{
  "d_expert": 32,
  "normalize_top_k": true,
  "routed_scale": 2.0,
  "lr_router": 0.000651,
  "norm": "rmsnorm",
  "dataset": "wikipedia_en"
}
Below are experts of layer 6 (counted from 0) of a mixture-of-experts language model. Rows are named router (the router's row for the expert), gate (a neuron's input weights, with its number), up (a neuron's input weights, with its number) and show model dimensions 64-127. Each number is 500 + 40 x the weight over its row's rms, rounded and kept within 0 to 999. Numbers have three digits each.
Before each expert's rows: a language model's description of what the expert responds to. This comes from a sample of Wikipedia text that the model never trained on.

# expert 53
Given names. Common first names and their pieces before surnames, in bylines, titles and cast lists, such as William, David, Sean, Leslie.
router:628505573557475546468523507526539471432531539527585547565542517498434464521420540503460470446458506455553486537565473547507563531514499529577469557465474476491516464478540545573481464490505502
gate0:532476518480451571533472486504485480475547550549525468556450570543449467512495524523485518466466560501613519463483483543546452476504439449470517538512441508521570447426536516553470472444436402
up0:491550493483505466498550527519520522586541492429549511430533430489550487543459532522526535559553507465499416549487495567457502473482437489500407485420468458471576557539448449432509457475499520
gate1:493520478494469503568423502571487508572522571524538494482545526469526509488425477514544499565517499472583530488553465476489542352525518541548505532500520471450453471499549443557533479541548550
up1:563491485514462499557475509566549528522506524543486501527486462493486435535518496523442448479466577445522530460521537484490485544485536488646456504507530482530554468497508502499415501395475521
gate2:404558463453488493534438454478558534524404516441492463482438533535480456423547511491481508493479546447475527495472492484472529453495461520490543529526457582532460481503430539445613451487474520
up2:523488517562540461536487453475497575493527505514454453472492477442539478532482472460495530447537495522527499584486516524541557579567529446540471462553542484540526543549416475518522479505415502
gate3:543507419511515490488590446488469480500550495507486505553493467504520469563475449512540492473479478465508490459530513529474515555513513515555489492525472518517495524484497511551505532487561438
up3:474444460546474520522503401478505496451556471529487450544516510512497459519449571516578456442496513498522534513559501556497545523517490532565461545516432514529514455488448525553500502564516495
gate4:552497543445421542477499487589476530426556538501500483521453444466494441507512470539535493471554522524552475558562522497454481546546510443521470507476486508474445438504505479445460463538496483
up4:498496500525594474483425508427494528551539537464507511509570533476522554493535570456522490559428529416527462447442493554485559527494486486572535472546561473523582541542476558544508513520520523
gate5:572493529576459518529550507537540435454551508551492535547460510502456451561507477556586489502464503486566583502563517559488564535526467495542459527515449494510517491531499525602460501453482492
up5:471498516460566510520454446497478476562498455522442552493497546437535489501540510398501506520458467511496487473408537500490484426466509499426536419472533469578496504476535515471430590546529510
gate6:540585535507550494458486459501535524460534459532599463505511492521482393505505505487480453429464561510526492504507492467480515436452527488555433563502481526518504424521551452479484449441491489
up6:579483535541453559472546496505548418429488531529536473462501520531470418473542500505431511499459466553543455508523504531544534456510442421459544533454469537524497466475474527507458534508499579
gate7:505525576464474487486501518452460453543532510473492461517562481474517471463510498492496469499522496487516473447571465538511547560514546538529516574504434464551381512496525550505511468473459457
up7:471506491496501574521400520542527498461500470554473463471546486558519542541540517477522524546538517463546538535445501546531546500504449502524513560555497495453486454580523420425473520568452530
gate8:512519539491583470490506564526571517450546501524563511443524477510482447497477607505481485497451521523554434524503599544543548492552453501495430563558420511526506512485451497509492472457467425
up8:539482487479534587431572496509503508515501519453507479476510555526465475561442577553534446489514511467436447525512567593556570535493474564546494458477449530519518520517545441510567451507502442
gate9:581502573585470427587499501475540423521520525590597499567504537483411477496496537527533446431451538468580497505530466542506548569527478446536501465475421480504462499544537515517484484479465498
up9:568464537549456474535489470484549458467506553636571532478562562462376459510520509517461534415403526487541460531502472578484562618513443511524434501488443507491506439521561524504516486500492536
gate10:599503538508528525465496467538497488518470404489453523536505465581442523548532433474563522476421500473492540509590504544476543507464533374545499444514509535581458553528489535571455513480513560
up10:484520455484499498507539497496493544433496495519473511506504521470490514521526498503480466499455458500502473525532517515523443522480502504413498490470437521538549599477547462484514545518502513
gate11:540527462521462537545472465572462516466555537573499532484531509507515473505449490483506466472456555535560484487514528555506531509511468452515556610468465531515521512488499521569416467512462458
up11:423508512519510516497526478487474518540527496548540498551494530437502487523413547621417476535476504520542549475523513475462506432532469516463494501498479480547563554460527578481469472516473450
gate12:454532505464471508546369483538576524575480521466507557589482464505528538479508529588494518528452516519422558500555513489516431433532500461513454531520525487503498477557572525463436493507556504
up12:437475433472429465548515455508483566531469514490484400490523443524476522486562436536420450466434502447508448516496503542547522495486446574446495500414537525544475555510476478477548538486469552
gate13:445471502593504502433383472468562511561578541485522503533521511500525518514535547578449521492455484517598457529506392500476505550522443486501565481499501534493418554492508486500537501582474502
up13:468564469483567510579381453522541535477504579481479433471487523553552468453507508517522534448476511539476500413450487427561462443531509497389551486457523514560503494507482500460471515510545518
gate14:489490540480467494538517469567501525514434496533504456530498495527409440459412564541494508452455544453569452516443515513557531541466565524565467559531460541491479527465404494480514519507459430
up14:564484493514472506479485540514472525504517524467479531520498472480476487500475515523592520429473509464482495539492434476476540459451537548523576531523502477525420525533517509535484435467503524
gate15:560571513469537492545465485465444497539525432452507541535571483540456464421524548482468535542485527548500519564507481538461502505445426560469532509471413533456477556486507496533521549474491532
up15:542477440442431499443507497535454476468510526505542518497418426502496515491440532443497522480508496434522489508578511524489557585505567595515522547511460500522479425434494472579480518503539478
gate16:521469472511487500523538473484480438577536505552537502608423516479463560498489462582455472489496533510545529484567557581429511607479525544604493623491467536467504497505510525520471553497507419
up16:471535509436484466569524502555447476485477452475462521494507543554521537523542479507572531531491467490437509474471539481574478492454502446451491412537542523531450520491496499455477475504509521
gate17:480561556509544422502502503473467489486470484492419544469508488437434543506500490487451438481442443539510530504433476553514492521569456443523526526504501542545493496561520438490476524470522498
up17:506485514408555475471480525502532564495526494504450479476490498473580439460540545509494571537572464490524415524403527476511443423514521489443533501460440560479462521442438491467514485571499433
gate18:539518536497565545618478487479456518500427501479562532484599494483454526472488511540481479570517494555510440451558498573530512475437514515514476464533463458525425505489536541447533480503487522
up18:495471497460462568572484560464489570529477517520500514531573513547488515538540490448506529481443494538585545426485479538486408538495498534512437556541511518452554520421496483487511453500531503
gate19:544459485452488558552464565501537541517453510506509516529441498511501429467471520523530502575528506538526516530511511604443501454484518517488552528498513505520512585486537444555513477556529490
up19:530517529434519450446525557477384536485451507491519513475454569532436516517477514495476493527512536508493454550429445533476511485506509438483496494581456479461435424470527537548530532438492558
gate20:472503535513401471493507534518549536497587563496402491470466543559486506498534582556484479487491526490539549515518485503496540530484529481467544517440457605540502522485523488513555475481461432
up20:517541487492493405550561532500464521371505513509542480512541455521379499520496432500465418517522529533488483481509476547483490464479505498494459533521475493533493603462473540514476513494431492
gate21:497445494453528525508427537477596512444456444480537489588506513452513547590466535593466456548505520514509490513563524537539588546410514453444505530542445515481486442437511446455523500481515505
up21:489593514531471510500414442514486516574484432420488481494498539534567463469513554519539548496544503416482517538527483466461465508546459498592520479500560520481507499533462521474475550554483517
gate22:514512492536467500614431461559503484513480459532466462539564462418449439485452505510563451506533537557497511486516511478515437479500462489502436470464483546540474490425490449515494500464501504
up22:495476426526510521567505476462488475551451475513496507503435509510477507541463483565550467442482563534496484494492543543540465504527547523491422524524559523523497522502479519473585536499512455
gate23:535555508582530549552566488542513553477458468479537559569437601498515536479399561574459472477481555454527411534513542511487553511476453529530529593482491503503472531517430449535544523450434466
up23:545463503481527599462477435484468524524511527511510463496487516547478458497466494479495487502464457493514464486520425497474510482475502492554473509511564541531507428501536511505554557506552533
gate24:488545504529489537461477476514532481471530522555511568494582531494503451489507566453485481525524494525499458487478490494546560515468514499516497527490463520508524431512501525565499535467391479
up24:610513510511413379479522478516433538492488511510466489482480437441502573470551458470573497448521492539538535483477500513433470565594523477492475467515516509481502548523471462430444502497543502
gate25:539530505540471500489481479553524526535491466471518480495501425484448510513466486506495425522492523496580435425495551518484533568482529556540476536490463574496483465495450468583490573485495453
up25:475568526481531458496509532535441519459482487562518582491469503454485531526500503429481501532485480492473569544435451472485489460521524463503487454496508461445477486525515472482527443596466466
gate26:527515508551503479479509549585583506576427492585508477503519526492494505504490533481582439559584491484497465459495535531427518521518498550496495607492523468488537541516599478460508572549552512
up26:438524468558497527460551473588517495415533544520483491460523490508507486471455591421431588561416517518459525472470501468461439535447554532473518513463442455469481416559507441432468455470455516
gate27:482502521524461521542525561524490520487596497482360546533451500471483467514569575546495526605503500570475479514488492515436500534484525545518590526460443511507521414456554457464475503458482496
up27:570554502493587609513474507480458468512451443454512544536454521481426528490459552486520514493523489526513467515474471543527488517536457542448585525496486515543561423511485520500483482579491455
gate28:428503552481461504528407568493449527578523441607512488471548478492471488511490454548538441527457478525526519523537503525456451434560480396506544517492493480477453519536423520467537474480467446
up28:523528449457576483454534510575485445462524479511572550530527512480487498517496495519502520432501487530571439473509516499505522508500551449596557476468479429540541470511505493520418463469449498
gate29:554531514562583530497464582492574473521489528527551560596573512494440461439505530481529493422437519546525467527538435553468567485537519461449546544537449463490508500507555528529514442483490478
up29:577491506501493524512541431519490530484492515563520503488509451506447449480537569503485470500437472496576496503380513533565514495514583502527432550505394537421515530532547563550508553473533566
gate30:608593477531480529512518522546479494524507488614566526525524532477492455519480528530527474486402495525507439506561518547505492490461477504474517549540434485491518459458508487446413529551501451
up30:459524512479486534483493503532478529540471563439412524436469480456500509456536494563516548530607500497421518494434524480493538455547552473500492552458474446587490510474487467414522499534497553
gate31:511511502540464529581434508511472402493507501488508461550487555536548530553491489563504467551499591483514568560508521528560540502485514455501491538574477444515439451412513549457486499506453437
up31:459552444496516440583469485544470645449483561530530461472547440482482513482505447507551492482506462523534505433518497452471428512577557522515442496495521472564541521503481469450502538497464525

# expert 43
Pipes after row labels. Table pipes right after a row's first label, such as a title, country or Total, plus colons after list field names.
router:558542454522476502521502518534512585441490566579481506528539490488472475463529537514494473486490546542594518511494529553500482547499500454491482576501439497511526471476515469528545512527449469
gate0:438511546459467508539422551470465532504507461510532470559530571476453454532514525508528466477494501524518457491532482531538527516509516380474448481559463515494451542522516518469536556517480437
up0:544508529556539470571480509457565517522557544497581491495456474479518523516522505534407495465508530487525513470510481515473525490522426469479489496509555481520496434374461494536529530535445516
gate1:510535530497493484533466513517546487570453537542468482541506462526475484496452488522500452492480549508528431445543602585495500528467517434511491543526460482436531539485550471526517536523460423
up1:468557594480478460523511480530522506481458520470441553483545581588548503535505514530534505542516510452531463533561507503480517587448511538475501537518503419555568469534513433486498622498482504
gate2:559555496470513580536466553537568417416432471537507474468491488487470507414482530500500493502490485513497504567555516543509471513470449473464520437538499499527507459460506477469487480549401405
up2:518488507512485566401483549488444488461505450463477508520538453482468520469501479483542597520480528475475457533483504474494524531519510507549486534490528536511546428529505557498407457417519430
gate3:588497488444485529508438452478510508587462470506496528541473479579511601541485594592501501449516512500541482508429563500487573507583477421570496541492510489478546527468452515522501527449471491
up3:523528477550464529469528529467503548555448529506482438510572560477450504520527487553479490512440514504436479536484494562443505521450479513464537462457499501473485536478548512497487519448430478
gate4:582563495487508499501526491538487509457578561498477535519516529572514426541498579471466605467434526541479534518572526516506588507446503507498461490493460461497506514486520426506465512536471449
up4:493552509461508432513511589481518565520496498486504490441529515509466546483529577519500412550487448439508449454521472550494461461525464503471483455513535464519488490480503519492435453500492642
gate5:517520506525537459408499489529492543529523529527438520519530491459504486488512470465564534546472503480481532508457486475550520513494499462540509484514490483510486446494536467529500536486385449
up5:480482454540501517535516525512523499509452511474495513523519447505526546540468511473480450556557471505513503536547528477447421540489439443546488476461495538472559567484459535422470483443558567
gate6:492475561418569449490440477537484488432544508528457526524487535501485537503477552497475482609580480433576562515569537549477482424533470394578493493513435475529581487534472469486534484488465486
up6:454442527458513448446512483470463486480493544504397412430502483539520479549556532468556484512478515487512467540541540550466495553498507453450454571513430508496480453467458494532534501542491582
gate7:551485507517527504517504544518534539500490510504520515503526503461559522448535519510544556476478507510538539491507545517515474543577518381516502515486511501492518532473524494447523550578490522
up7:521491560500543571546437478554514489482455541452549481494493474452556520460532550515466519464456480526480460398491471524458450446536467486504566484490500532469521448412569470459456550537473491
gate8:504507466503508439485512455507491564531465516583479541537535511485472430515523480548533511456468536425516493513547527573547515542461479410535601498529516538595479522498504457457476582487484484
up8:491511468524458482470457567510525456516514556520448540536491519486504425468423529501531530474519550487466502539438464547575563555474453474498556467479516570539523499501476446528474511536452434
gate9:570504485514430492470486484534574524432517486557469496516465517553451456487565594485550499500565540543566551482566493560518474583534463430536494568446441473513447483483478531553482466451492545
up9:507496522514540528518556489487496500497508469446537572475519528477561570500461448517466533495422492441486504497493434426470460464508534555514462440546526505502527515478520431442516545532481465
gate10:515492481454468431515527470555440447573479489559540542490451489492514543477432480538447413543547498530469474506498538506511526495505479506489503555528490528555528507462505497514545516453492456
up10:551497551508499570471548531482514505460480477513573539489503432478439473558459481439496506446432520468403463460484491501511500515498484534415549447497535547552458538506573474491475559504472502
gate11:566536500537447502578464532467479562465493577494518471470499464476548507535497564538489516516367549470496466455524510562472445528551445526495510600491514550435483525550529442515443501504459498
up11:501546468435550548503532498451529541512499506443504492491564465539479496455561475544469474474450502457473490515427505517529474503450493506568470429555536427522464415547521481554518525461453480
gate12:460516527435575476570464508497481548511541515539521499534504506574524576457442507433475448521417542570519477513495493534503485462528478444441570489413472476498464471485483482472457425516468476
up12:489517498482493502471477440461552542538446432475449492518515473457480515522547523514478484448506517529544531552480464495554438535532487438531465517581471483539488519535457464480530516473479495
gate13:456515495536488463490486504453502505498442534409513477499520508469487443516417551510517521596452498480476449506564463519493554480511563534579505560502432443464514494445518446442457504495533456
up13:450509466443533514557489588554482466527551528443400514488476515485521496473515486525565491514559470429430480462538557496471450549520562495547519546463515477463470473501483510418598522517506498
gate14:560575487469436510489509525529539515426566521489470513497503466460523504457484508535505482449435504498447533530504469575508536522530492481525519557464478481456457438417476521487426429507455538
up14:493441566542494521543545509526478455557529448503517501469469557554569536515449437419506489531503517491563544495464447495474465479474493521512526491534543507473474584537501510438502516442496469
gate15:551520569531486520501493537563499542495488437461475604534494461579497442455501540501494492530534520506513503415511580508516500419537515448490461556477452527554511474541503470458473550510519526
up15:510496495527489482519530500493510504559451455577448466420505500519563575528579574543495471546472464467511548450532430498424493587526502550529478490481519437474543530449533480467577502486517511
gate16:542482518460498537494517436457497464549529495500464525460535497516473484416520524504499548408467623564568380522482544469553531443504533474537524542484454530531559457518585507414508462535476546
up16:496537551479517427453565531568511551520557409505471523493467489463532637495533511489499476551567488497492518509483502515537500436553511455479511523515498424605459505464534548428504487548413501
gate17:509588534508506494550503453537452501536523501549542459456497499517601528463492487470472506482396505500562521597520442502512519534538494471441554531489465510516527484497527514452526495501510505
up17:530467522556402496495521490427490486508551507503475555561492538472438427478520461478500503510535537460418411501524568519505498435521537419567491521501482481505448584544500541481507477529449501
gate18:525571481500475450459403548522508559436500533551440545420455477528510481578526482577527428525466482478510504489470505482460443483564484427525495478448460487499437503545514510469475504413566555
up18:464517493509454521454467519550520477526504518539548404480528471505532544516522549461486507559520576403550486555505490497536556464504534470473533511526507560524503485512550520521594449562489556
gate19:482502529483512496536511526439475486542453509567407514492560534424502506483510471517494497519401438471553467448540518567538542561504449531524465529524459597442510566517510427574528531456480505
up19:516484518478464433520526526522523437497432498418440502541495518573535458467471531478458488544571502559498431466515492462464510483544503382479555510392497510493491475478476441452451438485513501
gate20:509525503519512537484525523454509532433545548522522506496598534549422495470536454550482521491475543518502503509512538476559497533521405474455497506475420489457429488509470446544510513556445494
up20:529529549467474532558472496486511557487444508564462471545529504516445479515540501538500531497489507525528577472496501483538513494448423551467466569473502566489492374469454517611510479487475486
gate21:553391495508532484494491486505500549513483546498524462501530527508514545515446461543501434501519571497529477547562524534507488548503523465521516507489521445445433533544474426425454442511492449
up21:559518542539465486512465503565467527542531497476505451531515425464533482444485439501513587423467548501540503476460499527537532445511545571526434460469504454446516466573381519483437490556432437
gate22:453580484529540525532482491548527580570501557546495496425548474563570488508541563449469520529471547558557488463464477510505530498551493411553511434509463520421472505495551536493436501446452504
up22:480577494487548466480530502509456493518457467507498532539544502503539504516494526486505493557548446436515524468505547508514481472579541465464511509592494391473545531483446538533505503518513443
gate23:559541517454516518496561480554560510423420519536556568484500464442459453445542555539540496509430554468552519469533496568432553555501509427496530423485522441465504522470497457474523496476450547
up23:550500534556553437508494508522508591477502414470447538528526481492490522488595475564531464525536550541432553516487488482444474525485512413479481544502538378468424521504459499532579523497466515
gate24:555510487525459542589526519509501471473425566546500465533468492502495515445575519547524519546475481482522497467461567523443569500413496459470500555452473523542445511554519519475502448421503533
up24:494499506497569454462519507408552550497515446532458539539524509483460514582507565536533487526513559468427516534584513457526450485511459478526526486467528449541530511514484520534538467576480474
gate25:524507511493495551490514567561523476522477449577526459520492500509552540482534517514463445470489536489462588472460517496556436589518483445520538470536459537569496496430546542493491475536523414
up25:523532497547440518467505556467509437559484524495488554439559500507545461538457528495468430439531557541497447496542553525493464487555526491522472504477538462487542486439518470467448497458502507
gate26:496526468480481508462441468515529555505544519565456603562499469470511488473508516494496490548424493484497525479461437549452529523529498442525506558537563522518464495519489518480491509491468519
up26:513527504525535520472528499528522524428511482491464568468467569482395505551513564485530497493476418538468551505484407475473505539479480477449416536452522530559547463480501429433486556479424497
gate27:489543489538472476550448453509504537489499458558509514495498480526531443465483540516520401533534507471512425592461547576500530469559486451539534518489485473488434497418487461544452426517536445
up27:555534472492539495490459525520462501497510481473625491513493432542458529442465500538452471501462534534477463503473497452544499526508535594469481486488482528476493526579544505540506556580482489
gate28:504579437495456432566508487560483489470497486526467541480507497437510506481413550568469529500524481449554490562539580545439481413490481473488445545475446486510444495485484447455497479494489514
up28:571513478558458449516514499428542491524478504490498524498384462478485445460479554461501442464556442500520460523478462484546511581525541474566425474485449542434517474473429444458508505480523514
gate29:466496600483535422556490525503473485519484519463509465518513471478549503491484544469464514529526593518613462504550513498510594506528525423467503495465471514502500491519537492482493493498489534
up29:452525478528494439533451529480430444548498556491459503468448496446542514487513496503552485477481444512473497538458481430505553490553514498520545479494485507480396567519429504485458419560517449
gate30:562507539504492477557419508492542539482432553527449478578539558573474556523461524521466484520459552507525520520488499521491519537464526455594497404503461495490496594485500501463505432528428500
up30:462496566503481496482535468491468500437635442505547526424437481485531470517488458516520468521549498453400521503492518468472552526509451560479500492510542545496561511522508499442478497493569537
gate31:494506455504499518515518514524488451512519501647553507496544501444493523463501433495512447500513582456536507492573561517499556466567528403467606519427510498550484547534508443524508522540481515
up31:476464553591516453516486459463458466492503502488502539439436515497452540511486490467519537522543514538504461519591491469583491492483546468539581539521558467514486518561486507509505496492489477

# expert 49
Pipes after numbers. Table pipes and semicolons right after numeric values, percentages or names in results, census and roster tables, such as 64.35% |.
router:510569527474459475474481499496494502493505476489476555478545456476454493477463485520432492518407548481551474478515532503497481477515487435536527618509465516527528513503508500495478398482433444
gate0:532580481489465521508527523501462493482504545455503445507525522409490524488499494535495433589496526539423568502520518521439569501402505489527534588518466491430495502496536591546468493409425509
up0:503567469473434512426497536470513558522437522427514461522479498449448486432473478508435492476531460520498628582524443469523556544443498498520454558571508542452467567554474573507435489449443515
gate1:483487499512479417497520481495490484477492479530493474530472433497510476566381491481461489506580555539476529565465489489474465520499478464517484514460521545570482501461451513471512423496555448
up1:509459540509555469437462534471513429464466501478474499480495443568587485526526497475457611446511539549476550505451431423491497575492500452516502453520493471519488529482465505493403422497484500
gate2:526532537486518508447489455545498536424566538520528500429448418512515490539478475478560459439494510538520468539461541431488522480503438427499496558568522500453487551452554541468462470458548363
up2:476487486521459493517508546541470462585422476466474531485504555538487492458566564482440496530534541525503544483539466575489508520511543539497519524522473456510516502537540460493526467554458601
gate3:490518513521477526508485429528435567567499506457546515571522514500544562419548477500429518405461535515473489453475530482473517513502493463501497513482453635545516494575559507504469435592529465
up3:466486511543526443552503487473473492561494474453470527551561544460555491484494532408531459461436543462468458485588562514478467527539579492520488558476509459531528538403532477486454466473466507
gate4:515466523527482495546500519487484470533552482423532587479492528497553481492506536509595554598518479488548502537473591543484509510568515399488528541415443447441541534495511497526482572522499519
up4:540505525492484488493571565484413486453490538488525530491545429533503474489539560517536534448527594480479424520501484447538530455536523516489497484482435488549507445523494472464512535498520564
gate5:494502539443523433558460515581452477508500427464464417498522505490563515461476516479508527561487544527497477468516528564480556534502525526506500547440461469423500599446573512462524480487529555
up5:575502508573491561453493488473542503431545487467507551526460503511452466521501513485573462431565492486484504545516477450531489500510472471492498448502525504601465440495410551473450469501487536
gate6:505539518538568548481431557486502513500492496481454508508494473540477454488479514468463472507460511482542513482436521494568555511506488513504486525524495507544514518525533436454521444454494372
up6:457546455496566523450509585461487502550470531463429510519443432480491590484495514488483494501475532467523510496449526545547512506492478567500459540536469569553538430490498522487498462491484443
gate7:579519546509510476438519501560525494499538625533509453485524491456529469479501401537419498481539478479523512470462483482539520485586504460478561539504494480534451438492501443579501543547493515
up7:537601499472548490556479432509508496480461500488460487549531543491600583504570563440526533528449482436459458454493560510508476490490605524527557528579515437516517490432525541557542517477508541
gate8:463543520532460449504519534508485535519501547535534547552499517471513532560480512504539492522540522523561487445545487512510595467552484398463491523443501485522564512477532510584489426625519498
up8:429510530533506514487428478481498477489456503476464557481570532464520450497533501391455533540460486464566477457531470521501451499527521402491521561534526450526558454476546447519500456547481448
gate9:557519493586474531454518514495552507556499489420439513526527527527516524453532480558496562467518461442459442461443460479518488566489502499493556496488486535546543495537494496493493434482494405
up9:497475508534476441436523472558551489521507435516466479443547528528454478512511403566498555484523541440535415547522457432470529459523513471512482592523509514507503509495445502433467470517463482
gate10:475555486441480527464517530603535503511496469469480475559499446557566449480538467484517553463507448521534484518490570500561571544483499420499468515513445532488506501549491560529506537548461469
up10:480552513510455469465535435561486501515454504562526498535513454517483441549405463521469497520558552462510524488558505541451521537520495502537512554511468496482471487511480535555504506461514486
gate11:578520553481438421525514506460474457488532466566487526525499579587473544496511563510557581516415515516557490575499469521477462475524508450475595492456525552498563534452434503481546479519494500
up11:425430475517545509484474487551530488498457527493558486490472548453494473478505485490510468524476466438430479432533490604599524532516500546518474456518503449497462450506579471564481519503512493
gate12:495547555492489527579389417472518478520530438526507581513460475533526544488517461466461480521445476505482496404512508598501497514519525467508542546476492487491469532497498514577473445462531477
up12:515553501559478501529433479488443498462475426526437571548525454500494520501496462478565544491459511512458534449491562562513455523475498593508514572495506490436469535513483560564461507494500488
gate13:548516549482451470508496490466548556497556474548491446493507516558506510496436397495460526437479548493501544577480524512488479492524484418518487513529549542431496522499495525470500445532455429
up13:505431558525448557559537463501510494502474605495460516499488422465481433482462419471447540441501491511525519433504524544485521492490503504518452564451495519478507511517522450531454542540481533
gate14:568493531531524459512524522473504449464517474491544526478527479545502464556451544598574506499480532451514463598493533448495560485496471484457550490535522550500509552551531560518470459444537565
up14:468505564479505462492504518507495583448546542470529467531509538474504575438482482412456489519517548586426525433586580575476506541458516497561448495458547441496504494459497512476485537530488526
gate15:519536534461556536523536465477449485528455525578441523489547499485414467449414530477456459497516549527463402468452554489546467432544451455457489554433472561410501499521486518430474496471499502
up15:494476443542477402517527510536524495488512474474509480447421502499585533565575472473533501473494500474560583497514456497527467579455530542526432405546522467536531475477528500556548500582529521
gate16:496500493530481464493501518487494493461487517424525497462461536473528580531468505567537451548483481473581504465499514473501519443485503431520533511412494525464532489517505512488529510595434462
up16:505464545509510554475487534479494584490491565478609480521435469453478539469533462505515506442458431504521562487464442448505579512515495497494480428490502507599460480662523479500509504526545490
gate17:487564559505511516517411491464454570482490449483466550510506522530467542460516532480424460502443646524560464517571541501441535487522458507568478501458467513547491559520537533455539545474441506
up17:518504514495527511471494526392510487467505551478459449494494489438511482484506464527501529517510548461501524509482557526414451509532516461465601497470481519504471443549505516474527497509478500
gate18:347514503469530450509507540586550540487463498504447523502507521433560472530454528545504496557519497438517565529482481507542503486439472490553493526505469555514499483542534434468547452468548473
up18:464375523467492505493457477517516429500463548494506481504466542605513481454588509468446546494442517514539522465579487502498482504484504509565505542552495476448525513493485438538495508488562519
gate19:526562531482451499509508474428485491497512496431546516536475528498497514520469522468495491558414459451552502503491518515539508481510511507529553501502420559512517590559512484602565566548496471
up19:525486494502489571507487488504533488506513436567460495522572485524525440469614454510541509419619494559455470494544508491504532530477473554483506477474472409439500460450495459482507534487509555
gate20:484498493549436445432510553516454557460507533486463451531493465515491453509482509542468480534504541525490568454586573562486502493446449451522489531489433526504464458489453520483477450490438501
up20:497502459539489464552515576528485558491484521507500521474515544505419479549454537523462475495509477491450616534517507547441503459368419497519509493552484506512474510429520568549431448468440503
gate21:535509554527508498527450484491502505492567444595532540474539431480487480568480479529558471522530563478518523498500544513478492555577477513499511528469504550564513543476519477517446491537482449
up21:552512478497521457442489515524552465459509395519486487570606420516477468534483463534538561488467468496512517550451496512515537515524437488512543532513485477605541422481531509519459462478495475
gate22:478448568504464418484447487484521484505501495537507558511560423508454439535476503504467527490478488424581515499610520444495491546485517433529561524486533518549500478538503390488502522546520446
up22:506587468425563500429564462470464544513479543464489423567512511540523535501530537437476440469514511548492475505533441438542465463536508501497484469460476503514567520533423563484553519506494540
gate23:506510551482477538488502602533544424433518544454545435480469417551534519526484446492454515524465464492551434523526506411506523556510525419506527486497479554468489485513506438531459517386508401
up23:497547497482461472406499501525467451476560538454459452504516434556487521505491477488427490470475486544506480489552459392532502505540543398552482516581478535522474464537419534463525512452554442
gate24:517495454491480397483486470435542511484456498506482581507471497549515452529407549490498430564572506466562540543497501492523479557458493519514477566494521495466411506454442494503519426444597471
up24:488478472487452453532444453453504527537482462507486581511453459511514460505456523501538543560563534450527546467528610493462436518485495537545453531494510547449526522475456533475429500458509498
gate25:488464528497507440515484467464533510442478528508480519477506490567510544517498540460500533449529532466531522480544449596480576535457511459504526561515498473517533518561529488460534548478549475
up25:499451501446417470492552488460503550488477530484438512477476442559516439507530552479446539554515524506522550490471478463481429485438468508533510474517517538537502400392403543520514487545545516
gate26:512485483441451532513541527557520513541402492492528419483595527584515541480493544509429516535470441513476489466493508493553565446483488504498503562493491525447490609484572565548511499467474528
up26:420497495558471480498484534502491509481518505534479472495497500494475548495528470466490473626441458528526467461588490460452521476537441501452549528474485491467425568448460533500481504529500533
gate27:512437550388542478507492470520576446531516481561525520523479557501475549490503549535509539442449537512530413515483536587499456503579533407582515507569540540517526469487505470519462446519449510
up27:476466526496530471546528498548536427507485495524467446556495484530449482478432531546472510469517544492546462562518537541525518448553512453471472539528507533453485503480522501523399419560427516
gate28:533539434454458487503525478468428483522485517487483558545517524536496477568473454547499567582484512453546558498576511524466531462463486465495515502488501445522455576535464472495550448499465561
up28:513498489585540439461470520470508548505468503561449432481455510533558466476579521474512520536465447522439528556519474581530480611484503466481515493510489451514489500537461461500544494557427560
gate29:515538529486524549487511469422504526471527494511498519588497434507449501483572457492524454466539524462481488534620551545439477537471428512531610570541527483464519512545530520500531515475478485
up29:541476545467534521511444482524514437555457493557504481472542581457513523495540512509434576565433493487486529475402449533482508562525515504551521470496433458504536521436517451516548508569514532
gate30:486517453484517362512506536409468474496475496490592538530532508571503548453500502512467463550506458470551494465492518535500598543518555503470537499484435535513386449535514534573443506527476552
up30:490542476461564417470523442396437378525496507509419506526548469491539528508460490465504456492508466475493508517465568523504518516559503415494542518472503461481506488557589478519468501473496442
gate31:568574503477528484460510469569518493483543563487510504488532501500509506538495518549478479525478494452463538562540514544514485515551500497506509523502419449505449513451556506503470489547499506
up31:500516447514486464579444481512444498420544493571510519527547449519508465427509521509493522519532511477480469479483561549552516499543532496517526503520456489539529505500511474507474481486458423